Weights of a small mixture-of-experts language model, trained from scratch on English Wikipedia.
Training: a variant of Muon for the experts, 630M tokens.
Below are experts of layer 9 (counted from 0) of a mixture-of-experts language model. Rows are named router (the router's row for the expert), up (a neuron's input weights, with its number), down (a neuron's output weights, with its number) and show model dimensions 64-127. Each number is 128 + 24 x the weight over its row's rms, rounded and kept within 0 to 255.
Before each expert's rows: a language model's description of what the expert responds to; "raises" lists some tokens whose logits its average output raises strongly, later layers aside. This comes from a sample of Wikipedia text that the model never trained on.

# expert 3
What it handles: Abstract nouns right after an article or possessive, often followed by of, to or in, such as role, effort, part, success.
raises: " in", " of", ",", " to", ".", " and"
router [154 153 151 170  60 115 140  60 118 166 128 100 133 162 171  86 137 140 143 114 116  97  97 140 131 142 148 141 135 158 169 143 104 102 188 132 106 143 118 103 137 121 173 179 157 139 135 121 141 152 119 139 128 112  91 153 151 118  93 128 149 143 128 149]
up0 [145  83 127 148 163 196 119 123 130  92 124 126 106 124 130 153 108 121  95 122 154 148  95 125 115 216 125 187 136 131 144 120 128 113 125 110 107 126 119 129 124 155  88 115 145 105 149 125 128 163 124 120 133 148 120 115 139  65  88 136 162 125 155 161]
down0 [118 110 151 138 156 203 140  97 144 113 103 105 142 126 109 125 139 128 123 135 135  96 139 139 142 108 137 169 132 117  72 145 141 136 119 144 147 157 113 133 162 148 145 145 132 153 143 110 161 105 111 138 195 144 119 114 139 124 161 133 156 147 151 178]
up1 [162 129 126 117  91 107 119  89  46 132 112  97 130 136 133 137  78  94  98 138 118 103 122 129 141 145 161 163 125 117 152 137 138 135 127 164 128 141 124 101  87 137 138 169 131 128 117 174 120 108 115 152 119 141 136 155 153  88 152 109 145 125  92 110]
down1 [123 131 152  92 150 122 160 141 136 165 110 150 119 135  94 132  99 167 126 102  82  93 137 147 143 126 136  96 189 137 120 155 117 102 136 101 105 135 135 130 110 113 154 126 101 138  90 117  96 172 130 148 166 112 117 106 130 180 158 146 121 165 124 114]

# expert 10
What it handles: En dashes, spaces and punctuation between numbers in sports scores, year ranges and records, such as 6–1, 8–13, 2020–21, and degree or prime symbols.
raises: "21", "15", "22", "10", "25", "16"
router [129 129 132 153 136 166 154 153 103 131 146  85 158 133 109 145 147 130 164 135 160 150 127 143  91 101 148 103 131 159  99 102 117 124 106 143 166 178 125 120 142 140 121 145 143 106 135 137 115 101 127 121 143 118 131 109 111 136 191 120 102 161  98 116]
up3 [151 103 106 125 154 133 113 171 123 147 152 103 128 104 108 147 153 135 125 156  76 138 153 132 140 108 172 154 124 141 143 133 138 107 151 120 150 133 134  88 136  95 142 148 110 140 129 145  85  99 142 130 144 104 113 136 127 105 114 146 123  72 109 138]
down3 [147 134  81 122 126 116  90 142 111 136 142  90 160 117 123  89 136 170 127 173 149 203 155 148 105 150 156  94 147 138 128 104 110 137 108 100 136 123  92 107 106 114 140 151 140 124 137 128 123 105 117 113 132 128  89 141 126 124 146 106 121 150 111 123]
up4 [109 112 127  85  91 156 143 132 142 166 120 140 157 122 124 159 155 149 146 119 107 133 160 121 127 130 124  94 141 139  99  98 141 133  84  84 132 110 102 172 149 105  98 132 168 121 158 137 153 151 123 147 127 124 122 135 155  71 115 108  95  84 138  81]
down4 [141 128 155 108 172 131 105 105 139 136 148 167 167 133 135  83 126 109 136 127 148 119 139 103 126 100 166 135 162  96 133 113 145 109 140  84 138 113 122 148 145 126 128 146  96 130 127 159 132 109 114 128  82 170 172 138 157 116 104 127 108 133 132 109]

# expert 21
What it handles: Opening == of section headings such as ==Description==, plus paragraph breaks and line ends in infobox field lists.
raises: "-", "===", "This", "In", "With", "S"
router [126 136 120 121 119 111 144  98 137 148 128 146 142 100 139 152 133 108 186 117 148 118  88 126 126 150 133 122 135 156 166 123 175 109 147 133 101  92 119 145 118 132  83 166 163 124 106 139 114 111 103 127 162 127 123 136 123 129 123 147 119  97 129 142]
up0 [184 143 135 137 152 156 141 125 115  88 163 121 128 150 141 157 142 146 101 114 166 127 101 133 157 218 144 169 119 103 136 116 123 106 130  82 116 123 130 100 125 147  86 116 144 106 141  92 113 139 120  97 127 151 103 132 127  99 127 119 172 106 107 158]
down0 [158 116 157 161 128 146 140 107 126 109 133 128 162 121 153 169 147 152  96 153 149 109 127 119 142 103 159 183 127 155  62 162 168 146 109 115 158 149 150  94 168 149 131 153 131 125 154 114 160 117  93 112 183 134 128 138 113 121 130 114 160 163 162 172]
up1 [129 106  95 105 103 102 134  94  88 109 121 122 118 106 121 112 120 113 133 152 139 121 119 146 127 148 156 179  89 143 127 103 123 167 104 155 117 176  98 121 137 107 129 163  90 120 100 166 181 115 138 119 114 161 126 145 154 101 121 120 138  96  99 122]
down1 [115 131 149 127 140 134 159 112 126 143 101 130 100 138 111 161 114 144 150 146  95  73 116 130 193 125 120 138 194  99 128 128 105  99 131 117 102 160 133 117 109 157 164 127 115 160 108  83 121 150 152 139 134 115 102 169 160 150 140 124 104 149 124 108]

# expert 23
What it handles: Profession or role nouns closing a person's description in biographies and name lists, such as politician, actress, footballer, coach.
raises: " and", ",", " of", " (", ";", "\n"
router [128 160 150 108 115 100 107 100 142 129 117 140  92 146 174 107 115 153  83 139  92 121 125  99 175 100 161 126 125 165 149 159 114 159 142 139  80 111 112  84 134 134 137 130 116 141 135 115 130 166 152 120 157 110 123 136 140 150  95 205 171 122 150 154]
up3 [143 113 100 123 155 131 140 145 122 129 145 110 144  93  94 149 155 145 115 204  80 127  76 113 141 120 146 150 119 137 119 101 164  89 152 118 133 118 161 117 121 109 127 150 129 145 146 136 123 155 114 144 114 117 109 115 134 132 123 105 137  95 126 100]
down3 [158 138  86  95 146 126 116 150 164 111 167  85 150  95 121 121 130 149 137 161 132 154 143 122 126 153 144  68 125 143 116 154 138 117 104 122 111 127 135 108 113 113 119 173 150 136 118 135 147 140  96 121 157 110  94 159 134 125 109 126 124 178 114 125]
up4 [120  86 121  52 131 123 126 153 113 144 122 133 151 103 115 156 120 156 124 117 128 120 155 116 123 107 104 122 144 157 136  88 123 148  78  80 134 106 171 173 161 108  99 130 156 149  98 165 143 152 113 169 100 111 103 109 171 138 111 136  94  93 172  82]
down4 [152 113 125  84 143 126 118 111 116 137 151 155 184 136 118 115 116 145 127 152 163 129 130 116 145  95 165 132 154  57 120 119 130 120 127  75 127 139 154 161 153 107 114 140 134 147 132 156 149 124 147 145  95 119 148 126 172 113 101 116 126 104 125 106]

# expert 20
What it handles: Ordinary nouns for objects, places, institutions and events, usually after the or a, such as fire, roof, Act, damage.
raises: ",", ";", " for", " and", " in", "."
router [112 114 149 150 104 127 109  80 160 144 122 125 150 162 185  88 105 144 105 149 133  99  94 138 110 154 120 159 135 131 181 155 118 140 140 136  90 105 128 130 140 152 146 107 111 168 132 141 106 159 125 137 148 114 132 152 134 121 117 136 126 121 106 145]
up0 [173 122 126 123 148 176 101 136 110  79 145 111 135 131 147 120 107 111 126 112 152 122 104 118 138 195 112 177 124 125 119 127 105 113 149  92 106 147 134  90 136 154 115 125 124 126 158 102 121 137 118 124 134 143 124 122 157  63  91 155 154 101 142 139]
down0 [159 117 129 122 148 189 136 124 135 116 120 113 146 107 132 134 102 131 129 141 141 102 106 156 145 112 122 168 119 142  99 154 164 114 117 122 128 165 110 106 149 164 127 137 112 140 128 128 147  90 115 113 190 101 104 131 124 125 131 136 162 150 143 191]
up1 [149 179 121  87 159 147 132 118 130 116 118  95 132 109 122 120 103 130  89 144 139 107 119 130 121 143 141 170 157 123 139 133 146 157 109 136 118 157 103 142 140 134 145 132 126 122 107 169 172 118 105 133 109 118 143 136 158 113 144 130 167 115  88 107]
down1 [105 138 124 124 152 137 145 135 140 141 154 160 130 142  93 156 135 183 133 174  87  72 124 133 166 116 109 126 203 101 122 155  95 121  99 136  80 127 130 127 154 112 162 128 122 136  84 124 135 133  99 160  98 115 103 120 171 160 117 140 128 115 161 120]

# expert 8
What it handles: Cell separators, row endings and stat headers in results and standings tables, such as W, GA, Pts, ±%.
raises: "|", "*", "No", "cs", "W", "In"
router [122 126 133 133 113 157 110 169 125 106 142 133 105 100  91 149 132 115  93 105 141 163 156 111 160 164 120 142  75 108  94 118 158  96 104 143 166 182 113 147 159 141 124 123 151 126 152 118 166  97 120 129 172 141 120 120 125 147 106 120 122 121 137  72]
up3 [107 128 118 132 174 109  92 149 142 142 171 113 144 134 119 149 142 121 122 148  71 114 130  78 158 126 159 197  91 153  90 144 143  94 145 154 123 117 131 127 119 110 112 153 124 112 102 123 123 114 147 159 137 131 128  95 104 144 136 154 155  91 145 123]
down3 [137 148 117 101 141 102 114 123 123 134 167  73 121 142 110 111 151 128 120 146 126 180 120 147  97 132 131  94 125 147 150 159 106 148  94 105 132 116 110 120 121 127 100 144 131 165 110  99 118 139 101 131 140 118 127 180 130 113 163 105 115 182 131 132]
up4 [118 109 142  96 133 167 134 148 151 152  83 129 113 133 105 162 123 129 127  97 119 135 142 102 131 136 107  91 132 136 106 120 136 105 137  76 151  81 126 204 153 124 114 193 161 141 129 166 185 182 122 177 117 108  96  83 152 123 115 116  80 125 146  73]
down4 [154 152 142 121 153 147  96 114 110 133 159 144 124  97 136 103 138 149 126 115 161 135 116 110 154 129 150 150 111  85 141 132 143 137 137  85 122 150 132 159 153 130 103 114 104 170 156 161 133  98 176 141 128 172 135 123 142 116 113 129 118 142 167 136]

# expert 25
What it handles: First cells and pipes in data tables: climate rows like Record high, election Turnout and Majority, squad positions GK, MF, FW, infobox Density.
raises: " |", " ", " (", "^{", " |\n", "*"
router [128 128 150 123 104 131 136 158 105 156 148 112 147  81 134 162 131 125 142 112 125 151 125 151 157 114  91  96 109  77 128 149 141 151 130 155 171 163 136 180  98  91 119  92 106 100 153  82 134  79 148 100 109 100 137 111 120  88 119 122 113 106 174 119]
up0 [168 107 151 118 139 136 140 114 132 129 129 145 126 131 123 152  94 129 112 100 151 116 109 107 120 207 124 183 138 103 121 120 112 144 146 110 122 123 127 115 130 145 115 118 164 109 154 106 132 120 118  97 143 154 104 120 110  83  78  94 153 126 161 133]
down0 [100 113 156 162 129 164 135 131 145 127 154  79 149 109 135 131 125 140 130 135 122 104  86 123 152  97 138 155 127 152 101 146 149 150 118 133 126 178 121 113 136 198 153 141 138 140 129 141 136 108 131 101 168 117  87 120 154 129 137 108 158 173 153 231]
up1 [141 118  97 133 148 129 119  99  67 121 153  85 132  89 112 109  58 118 124 150  95 108 112 129 138 124 161 180 108 135 137 118 148 148  91 153 122 148 112 152 152 121  96 127 141 117 127 202 168 124 101  94 125 129 125 131 136  99 118 112 148 117  91  91]
down1 [124 142 144 128 133 105 106 163 123 163  86 143 113 152  77 126  98 166 118 119  99 112 133 136 176 124  96 117 146 102 127 138 105  95 117  96 105 110 120  95 136 131 173 105 115 172  96  81 140 114 139 128 129  88  83 149 182 120 144 126 117 117 136 107]

# expert 9
What it handles: Place, church, school and person names, often their later word pieces, such as St Mark's Church, Holy Trinity, Methodist, Hellman.
raises: ",", " and", " (", " in", ";", "."
router [133 155 141 141 148 118 106 109 164 125 111 154 149 109 167 112 122 135 117 172 126 108 139 114 101  89 110 167 136 126 150 146 101 142 149 133  69  84 134  93 120 122  77 114  94 139 108 157 116 172 102 109 102 130 107 124 127 151 139 164 147 114 114 158]
up3 [144 131 107  92 145 132 114 158 152 135 173 131 163 131 128 145 165 117 142 145  89 127 160 124 168 110 145 163 124 175  93 135 117  74 187 118 115 121 159 133  91 132 141 165 135 115 124 130 142 149 121 138 128 157 131 133 119 160 148 161 169  94  77 156]
down3 [177 154 105 125 107  94 107 155 132 105 173 105 151 129 118 110 140 160 122 116  92 189 137 121  93 126 132 130 166 127 136 187  84 130 113 111 121 126 127 104 114 130 153 110 154 156 111 131 168 127 108  94 118 130  84 145 126 131 146  77 147 175 119 135]
up4 [135  93 108 103 151 182 121 118 114 163 125 176 126 103 100 156 134 147 133 105 138 139 147 113 108 123 125 141 114 135 105 134 132 157  72  54 155  81 169 130 124 106 108 134 148 143  65  96 157 138 112 118 114 133  96 123 138 127 110 120  69 101 165  93]
down4 [134 103 134  96 145 125 101 102 109  83 134 151 145 111 113 113 101 134 144 150 167 106 133  98 159  91 164 163 158 114 116 116 136 144 113  90 128 123 106 179 174 105 110 145 124 123 131 143 148 124 139 141 104 170 170 133 172 116 119  97 152 104 154 153]

# expert 30
What it handles: Final pieces of years and place names, plus directions and time words, such as 1912, Townsville, United States, century, south.
raises: ",", ";", " and", ".", "–", " that"
router [ 98 148 117 124 127 120 145 141 160 101 124 160 182 166 148  88 131 143 124 122 112  94 142 138  96 107 131 161 141 133 169 115 116 127 145 126  62  94 143 132 141 145  95 119 139 120 120 133  85 167 138 139 106 149 130 151 160 152 127 134 143 137 125 161]
up0 [178 123 137 146 145 153 102 143 119  79 138 131 146 150 136 136 102 128 117 121 160 132  85 129 115 204 130 195 133 135 133 106 146 125 152 114 118 127 146 107 141 142 109 123 105 100 172 109 124 134 128  92 172 133 128 128 120  83  89 125 166 123 105 143]
down0 [135 116  98 142 142 204 166 124 132 111 127 113 147 124 128 137 119 148 117 152 117 103 127 114 166  81 148 157 128 118  93 147 160  92 126 131 143 165 135 107 160 148 158 111 126 151 147 161 165  92 117 107 156 151 114 149 132 118 132 125 171 142 126 172]
up1 [170 119 122 113 116 139 141 111  96 109 126 123 129  94 134 131 101 108 105 130 127  77 111 158 119 104 173 152 124 125 142 106 158 151  93 145  89 150 104 119 144 120 140 120 108 134  87 177 174 103 104 143 146 119 141 131 162  89 132 132 173  94  81 123]
down1 [108 123 150  88 137 118 139 152 126 138 151 123 144 101 111 156 124 159 157 121 113  77 135 148 168 153 138 133 165  64 119 145  94  89 133  82  83 139 113 127 118 139 162 114  77 159 107 102 137 155 147 149 113  95  88 140 169 134 140 143 112 122 130 129]

# expert 31
What it handles: Sports competition nouns like tournament, Championships, Cup, Olympics, NCAA, and champion in sports articles, especially after the, World, or first.
raises: ",", " in", " and", ".", " (", " for"
router [170 146 140 126 159 164 144 106 127 124 150 116 159 124 172  79 141 142 105 164 125 114 159 130 104 109 103 162 137 167 170 130 141 121 139 133  88 143 146  96 108 164 120 127 111 131 114  93 124 140 142 146 139  64 151 142 126 140 155 172 127  92 129 135]
up0 [164 142 137 145 148 153  90 139 134 101 129 129 149 162 134 128 131 123 130 106 137 108  76 124 103 218 163 186 125 102 128 105 108 109 162 135 114 118 114 103 143 142 107 127 120 111 146 110 136 124 124 109 123 136 128 119 125  71  95 124 168 115 129 160]
down0 [126  80 126 141 130 206 143 129 150 128 111 104 142 133 140 134 136 124 120 123 137 104 121 124 146 122 131 170 111 151  94 159 138 129 132 116 154 169 129 119 156 149 167 150 132 117 163 116 111 103 117 132 158 135 118 146 118 116 121 135 161 144 151 174]
up1 [143 105  99 117 136 128 150 101  90  99  88 129 138 109 118 116  95 106  85 148 136 106 131 173 137 100 128 183 123 134 120 102 157 147 103 151 120 173 106 121 108 100  86 122  73 109 103 181 149 121 111 112 131 123 100 153 170  97 145 119 129 132  92 126]
down1 [126 134 141 117 146 122 125  94 131 145 139 154 108 179  82 150 107 164 146 136 119  86 140 132 195 129 126 110 173  99 112 134  65  96 105 114 118 145  97  86 140 178 127 113  93 131 106 103 143 173 102 154 145 110 104 120 195 153 161 144 106 135 152 111]

# expert 7
What it handles: Non-Latin script bytes (Arabic, Japanese, Thai), IPA symbols like ə in pronunciation guides, and French/foreign words like de, les.
raises: ")", "),", " ", "y"
router [134 157 123  99 142 109 108 117 153  80 152 113  97 126 144 103 129 147 165 142 140 135 136 132 154 106 169 135  99 142 133 109 104 159 106 116 145 123 131 141 141 135 158 149 121 118 139 110 133 157 120 120 112 114 127 111 121 106 197 117 122 127 127 139]
up0 [165 116 163 156 142 165  83 123 128  99 112 131 142 156 143 128 115 146  95  95 182 130  74 120 109 202 115 164 137 117 110 126 137 126 141 103 142  98 124 116 147 158 106 119 136  84 150 109 118 114 127  74 150 138 114 131 114 117  74 142 149 122 118 146]
down0 [122 120 130 152 115 164 136 128 162 103 125 116 176 112 146 139 118 138 124 140 134 100 103 110 125 109 138 192 114 135 129 157 155 135 118 135 148 144 130 139 176 159 150 128 149 151 162 154 179 109 123 115 173 122 107 152 151  99 142 141 149 155 148 157]
up1 [130 102 125 128 101 135 133  86 106 142 108 133  95 105 146 164  94 108  97 111 149  88 147 157 105 125 147 183 126 175  99 120  98 159  90 153 125 153 118 126 102 135 126 153 123  93 134 160 126 112  80 157 134 133 124 117 133  91 130 133 135  94 100 131]
down1 [128 142 165 113 104 109 132 148 122 151 108 127 111 114  85 158 135 189 128 127  81  82 131 150 175 112 125 116 179  75 137 136 107  84  95 129  64 151 125 118  91 150 173 120 116 135  72 124 129 141 142 181 141 129  98 142 160 153 150 123 105 148 168 145]

# expert 15
What it handles: Line breaks ending list items, and year stems or numbers opening table cells or dates, such as 201, 199, 4.
raises: "5", "6", "4", "3", "8", "2"
router [144  79  86 111 130 111 142 151 116 175 157 122 158 142 113 192 166 109 134 122 143 136 115 125 105 112 115  93 138 132 116  92 119 148 127  93 156 171 122 107 110 139 145 132 167 115 156 142 134 107 105 122 110 132 124 141 143 104 120 102 116 160 127 124]
up3 [125 109 108 110 168 143 130 125 102 114 124 122 159 118 117 122 151 115 162 156  89 134 141  77 161 114 173 175 102 165 157 115 140 126 176 143 155 145 151 134 149 124 126 149 134 118 154 144 135 152 172 114 119 122 106 123 118 148 111 168 149 130 173 136]
down3 [119 148  89 132 117  96 118 134 141 125 134 104 147 138 107  98 117 149 121 140 143 173 122 132  96 117 121 123 107  87 128 108  91 174 109 113 178 143  79 119 141 104 154 149 158 139 159 140 120 155 123 109 129 132 121 124 109 121 147 103 144 184 155  90]
up4 [125  87 109 108 143 184  91 141 150 160 123 131 174  82  92 178  95 140 151 151 122 126 137 140 138 126  96 126 139 133 122 109 147 158 131 105 148 109 134 139 134 102 106 127 166 129 101 184 121 174 140 178 115 131  91 142 136 149  94 130  90 106 162  81]
down4 [161 114 129 103 153 141 117  89 119 137 158 129 145 154 135 122  91 116  91  87 171 110 152 108 134 168 162 142 162 117 144  80 145  96 138 104 111 141 106 159 139  79 113 156 154 142 135 122 118  98 171 104 153 168 140 126 176 103 103 102 126 123 123 144]

# expert 28
What it handles: General-prose verbs and plural nouns about people or activity, such as make, grew, visitors, teams, students, have, after to, and, were.
raises: ",", " in", ".", " and", " for", " of"
router [133 145 138 143  75 105 131  72 134 144 116 107 119 149 166  86 138 120 112 135 113 106 111 116 122 159 133 101 152 195 180 176 107 123 154 146  86  87 112 140 152 103 141 182  79 118 154 127  70 187 136 139 126 103  89 177 131 107 138 152 132 115 104 123]
up0 [190 139 136 144 148 188 101 123 136  84 122 109 134 165 149 123  99 139 114 129 141 128 103 141 130 189  78 190 106 146 108 122 106 108 126  98 134 114 120 101 156 132 108 126 124 110 159 141 111 129 107 114 128 129 124 131 148 121 105 129 145  88  99 169]
down0 [155 107 115 158 135 150 138 124 135  76 102 109 153 129 152 146 109 143  83 154 152 126  86 134 144 123 105 187 102 135 107 142 141 110 124 112 146 170 116 101 135 176 138 136 151 139 162 129 139 110  98 110 194 110  89 118 150 112 111 137 154 153 149 175]
up1 [164 134 128 108 155 100 123  86 102 136 142 151 167 112 131 114  99 136 123 146 156 104 114 143 122 103 165 170 107 119 107 111 171 163 114 152 114 145 123 126 128 100 101 126 101 106 106 171 177  72 127 114 126 116 112 125 129  97 155 105 147 110  96 122]
down1 [111 131 110 100 135 139 138 136 133 138 145 112 112 126  71 167 126 176 115 124  74  78 170 139 169 108 101 136 159  81 112 137  96 146 128 111 108 143  99 118 136 128 168 121 127 140 102  84 136 146 136 147 171 127 121 144 169 153 138 128  80 143 163  90]

# expert 6
What it handles: Space or digit opening a numeric cell in pipe tables of stats, votes or polls, such as 0, 3, 44%, ✔.
raises: "6", "0", "3", "1", "5", "2"
router [121 159 157 148 131 129 183 156  92 116 164 156 150 121 105 158 154 118 125 133 173 141 102  92 140 152 117 100 126 122 124 122  97 118 117 111 139 134 142 146 127 113 137 126 151 102 127 113 111  87 126 156 105 150  87 110  97 139 120 107  89 132 100  77]
up3 [126 130 103  80 120 117 106 144 133  88 142 119 153 140 133 161 146 119 157 148 145 143 113 115 132 113 173 176  88 164 124 125 115  89 113 126 133 164 138 107 114 159 124 157 106 108 120 121 151 114 126 158 132 152 101 145 133 109 121 130 167  76 112 121]
down3 [129 135 114 127 119 123 129 132 156  98 160 103 130 103 138 125 140 174 119 124 127 141 146 133 121 148 144 124 126 148 102 150 123 119 115 119 160 131 109 125 101 133 152 172 172 135  76  85 129 114 120 104 144 135  86 182 131 155 134  94 125 188 144 125]
up4 [109  86 103  85  97 145  90 142 166 150 117 145 134 136 115 184 134 126 149 135 139 127 168 112 154 132 112 147 175 138 135  93 128  94  88 112 173 149 140 165 129 133 117 142 170 126 121 157 156 177 118 154 108 126 107 135 128 128 140 113 118 110 131 110]
down4 [161 104 138  90 166 160  98  91 115 137 168 115 152 107 100 113 134 126 140 119 135 159 143  95 120 108 142 120 154 122 155 117  96 105 140 133 122 107  88 163 149 103 117 125 119 173 102 146 145  98 122  75  71 102 161 115 155 133 106  99 143 125 141 135]

# expert 14
What it handles: Header cells and separators that open tables, especially track listings, such as No., Title, Length, Year, Votes.
raises: " |", " |\n", " |\n\n", " (", "*", " ^{"
router [158 150 148 137 162 163 109 178 101 181 136 158 165 101  96 167 142 126 116 154 122 139 160 134 145 146 141 110 114 132 117 108 147 103 114 135 172 165 147 188 167 116 126 121 123 138 134 136 164  99 157 147 167 128 127 141  90 113 102 109  97  93 167  83]
up0 [150 135 136 135 154 172  97 125 135 106 138 142 143 147 127 146 132 127 158 107 146 115 109 105 141 191 123 152 135 128 135 128 124 148 144 114 113 121 141  91 131 153 101 112 161 110 114 120 127 137 133 103 134 120 130 146 145  97  84 158 160 128 138 149]
down0 [106 127 124 143 153 159 127 102 134 115 155 111 159 116 156 134 112 146 123 153 151 104 113 112 140 111 153 142 103 143 104 143 126 102 119 123 156 186 156 124 165 167 126 163 122 156 169 132 157 120 116 124 192 111 123 146 141 137 138 115 145 149 151 173]
up1 [140 119 126 111 113 124 141  90  73 112 125  89 139  92 130 137  82  99 109 139 132  84 135 143 133 104 170 193 108 142 140 120 129 152 102 158  94 154 111 107 116 122 119 146 115 110 112 156 180 116 116 153 141 131 121 123 152 105 149 126 142  95  80 130]
down1 [102 122 139 100 137 125 128 165 119 149 124 140 118 121 100 157  97 176 139 144 100  78 121 158 178 119 115 117 163 112 127 165  60 106 102  99  81 156 122 117 120 143 184 126 115 157  86  84 111 134 138 146 153 127 110 147 155 147 142 130 103 135 156 108]

# expert 26
What it handles: Decimal points and thousands commas inside coordinates, vote counts and costs, plus function words in population and village descriptions.
raises: "156", "160", "900", "420", "155", "400"
router [147 126 140 109 111 131 135 138  83  79 141 129  91 116  73 178 149 118 140 136 138 130 148 132 112 122 147 123 111 134 136 128 154 124  93 117 157 115 125 144 159 121 139 148 125 157 108 136  82  94  79 128 126 139 150  82 120 112 125 115  72 113 129 116]
up3 [137 140 130  87 169 130 114 140 157 142 154 119 163 136 102 140 173 167 128 157  75 143 137 121 149  75 167 181 125 174  96 125 154  82 154 136 125 118 172 107 129 108 151 147 119 129 128 151 145 151 181 147 135 126 125 113 101 128 136 139 135  80 100 161]
down3 [164 119 101 117 127 104 101 149 131 100 177  96 154  82 115 114 146 194 139 151 113 175 129 131 107 142 162 112 155 159 123 161 108 150 118 109 123 124 110 122 106 135 130 145 139 143 122 101 153 146  96  87 148 109  70 145 107  92 126 117 152 166 129 139]
up4 [129  97  71  93 106 139 131 149 159 143  95 133 148 128 107 173 143 134 136 142 107 128 110 143 115 102 115  99 151 146  88 140 138 107  76  92 144  78 123 177 156 128 108 137 157 128  80 147 154 148  98 161  99 115  86 117 131 109  90 136 106 144 146 120]
down4 [126 114 131 115 138 128  86  99 140  92 151 138 156 141 128 148  81 157 127  94 146 121 153 121 116  78 146 136 144 121 110  95 132  99 132 109 110 113  93 147 119 109 133 164 122 140 132 130 149 111 129 132 113 170 163 150 198 136 104 112 132 118 151 126]

# expert 13
What it handles: Mid-word letter fragments inside non-English place and person names, such as Pens-ac-ola, Beeth-ov-en, Sum-g-ayit, Serv-oz.
raises: ",", " and", " |", " (", " |\n", "\n"
router [ 62 178 151 126 152 162  98 148 137 125 112 158 125 106 169  87 139  82 114 125 132 106  86 131 104 106 120 129 120 148 119 106 106 144 133 120 116 103 134 154  89 158 113  88 113 152 126 143 188 143 118 122  81 142 130 102 127 138 128 157 165 157 111 175]
up0 [136 120 130 105 154 167 117 132 126 101 120 150 121 136 144 154 114 118 109 111 158 119 103 130 100 193 128 174 159 124 133 129 140 130 135  73  89  94 132 124 150 163 114 116 103  75 158 120 118 155 104 105 148 127 128 143 116  85 104 128 149 125 151 150]
down0 [126 122 148 134 104 168 173 108 110 119 144  86 159 124 131 140 136 141 134 159 142 123 131 116 143  97 131 155 125 115  82 159 163 109 141 117 134 147  92 138 156 149 148 155 137 153 145 156 146  86 112 135 204 136 117 103 145 129 110 139 156 139 151 185]
up1 [108 122 155 148 117 110 160 115 123 133 106 110 133  43 108 130 107 128 122 161 100 101 111 138 136 105 166 192 119 157 148 114 145 131 135 161 140 144 153 123 140 103  92 150 117 135 115 182 154  85  92 159 125 131 122 127 176 131 108 116 150 113  91 134]
down1 [ 93 124 151  81 122 137 141 142 141 158 119 134 154 125 110 164 124 154 119 159 113  83 132 147 167 152 152  85 154  93 155 126 125  89 137 108  96 187 130 125 113 117 188 176  94 113 138 139 107 132 113 176 166 147 115 138 143 151 159 130  90 139 156 136]

# expert 12
What it handles: Career words after he or was in biographies, such as served, worked, signed, played college football, coach, re-elected.
raises: ",", " and", " in", " at", ".", " with"
router [154 151 140 116  88  92 141 118 127 141 103 128 150 145 189  88 124 136  85 142 120  88 135 157 123 125 138 128 162 159 149 140 139 134 167 138  94  97 119  90 116 131 129 116  89 155 155 104 114 171 123 123 141  86 121 175 123 101 116 150 154 111  97 157]
up3 [116 131 109 103 165 153 100 155 150 144 177 122 147 134 119 168 169 139 149 155  83 129 109 103 141  78 170 156 123 143 124 141 115  97 187 145 140 118 134 104 120 131 156 143 114 112 127 105 121 157  94 134 142 139 104 118 132 118 126 132 124  80 127 151]
down3 [149 118 112 149 165 140 100 138 141 110 159 107 171 122 115 131 116 123 140 137 109 162 145 130 101 112 134 141 159 129 116 184 101 157 156 110 143  93 159  91  88 142 159 129 130 130 147 127 148 153 130  93 177 111 117 169 103 143 132 100 131 182 123 161]
up4 [ 83  95 126  98 132 141 119 147 161 146 119 143 134  94 105 159 131 165 135 123 111 111 137 107 140 128 116 128 129 143 107 150 108 167 110 100 152 129 151 171 122 111  93 122 139 127  87 124 169 163 124 135 102 125  73 124 128 119  96 133  81 129 159 101]
down4 [154 118 122  98 155 121  97 117 115 119 129 159 136 117 135 139  98 152 158 161 151 110 135  84 145  84 163 155 181  73 141 121 100 120 127  56 127 127 148 177 169 109 112 143 107 158 138 169 142 128 139 126  91 157 127 118 150 129 125 105 134 113 120 130]

# expert 24
What it handles: Space or open bracket right before a number or year, such as km² (76 sq mi, in 1947, credited with 3.
raises: "200", "201", "202", "199", "198", "197"
router [122 147 143 158 160 109  93 116 158 101 141 120 128 132 108 140 135 119  74 130 135 127 122 117 117 163 152 145 102 136 143  94 125 145 121  91 116 169 132 131 123 150 163 108 152  91 141  93  88 123 130 148 133 129 151  86 100 144 163 133 101 131 130 135]
up3 [142 117 103 131 155 155 117 140 121 107 137 124 163 115 124 152 134 126 150 148  75 110 156 122 140 138 137 167 100 143 133 102 132  87 166 115 111  99 140 119 113 109 173 154 128 130 123 119 115 190 129 138 126 125 145 103 109 156 137 160 137  60 114 148]
down3 [136 135 112  83 110 113  85 130 117 125 160 103 139  85 102 112 122 140 102 125 138 174 142 144 131 123 112  80  97 131 134 173 144  91 114 102 126  95 132 115 109 137 128 127 188 114 129 100 118 105 129 118 147 137 105 146 148 122 143  87 178 149 130 126]
up4 [122 115 102 101 116 146 119 133 144 148  91 109 185 115  75 166 122 142 146 117 119 132 142  83 113 109 114 125 141 127 110 130 122 151 108  86 156 108 123 184 169 163  75 151 176 149 133 149 154 177 106 161 100 119  92 127 140 129 136 113 131  88 162  80]
down4 [143 139 135  99 150 165 135 151 132 129 198 139 147 140 122 137 127 122 145 133 106 124 106  89 159  96 173 165 124  87 112 130 147 141 146  97 125 100 107 171 147 129 112 176 105 166 129 173 164  87 133 116  99 165 136 125 149 122  90 138 136 107 140 112]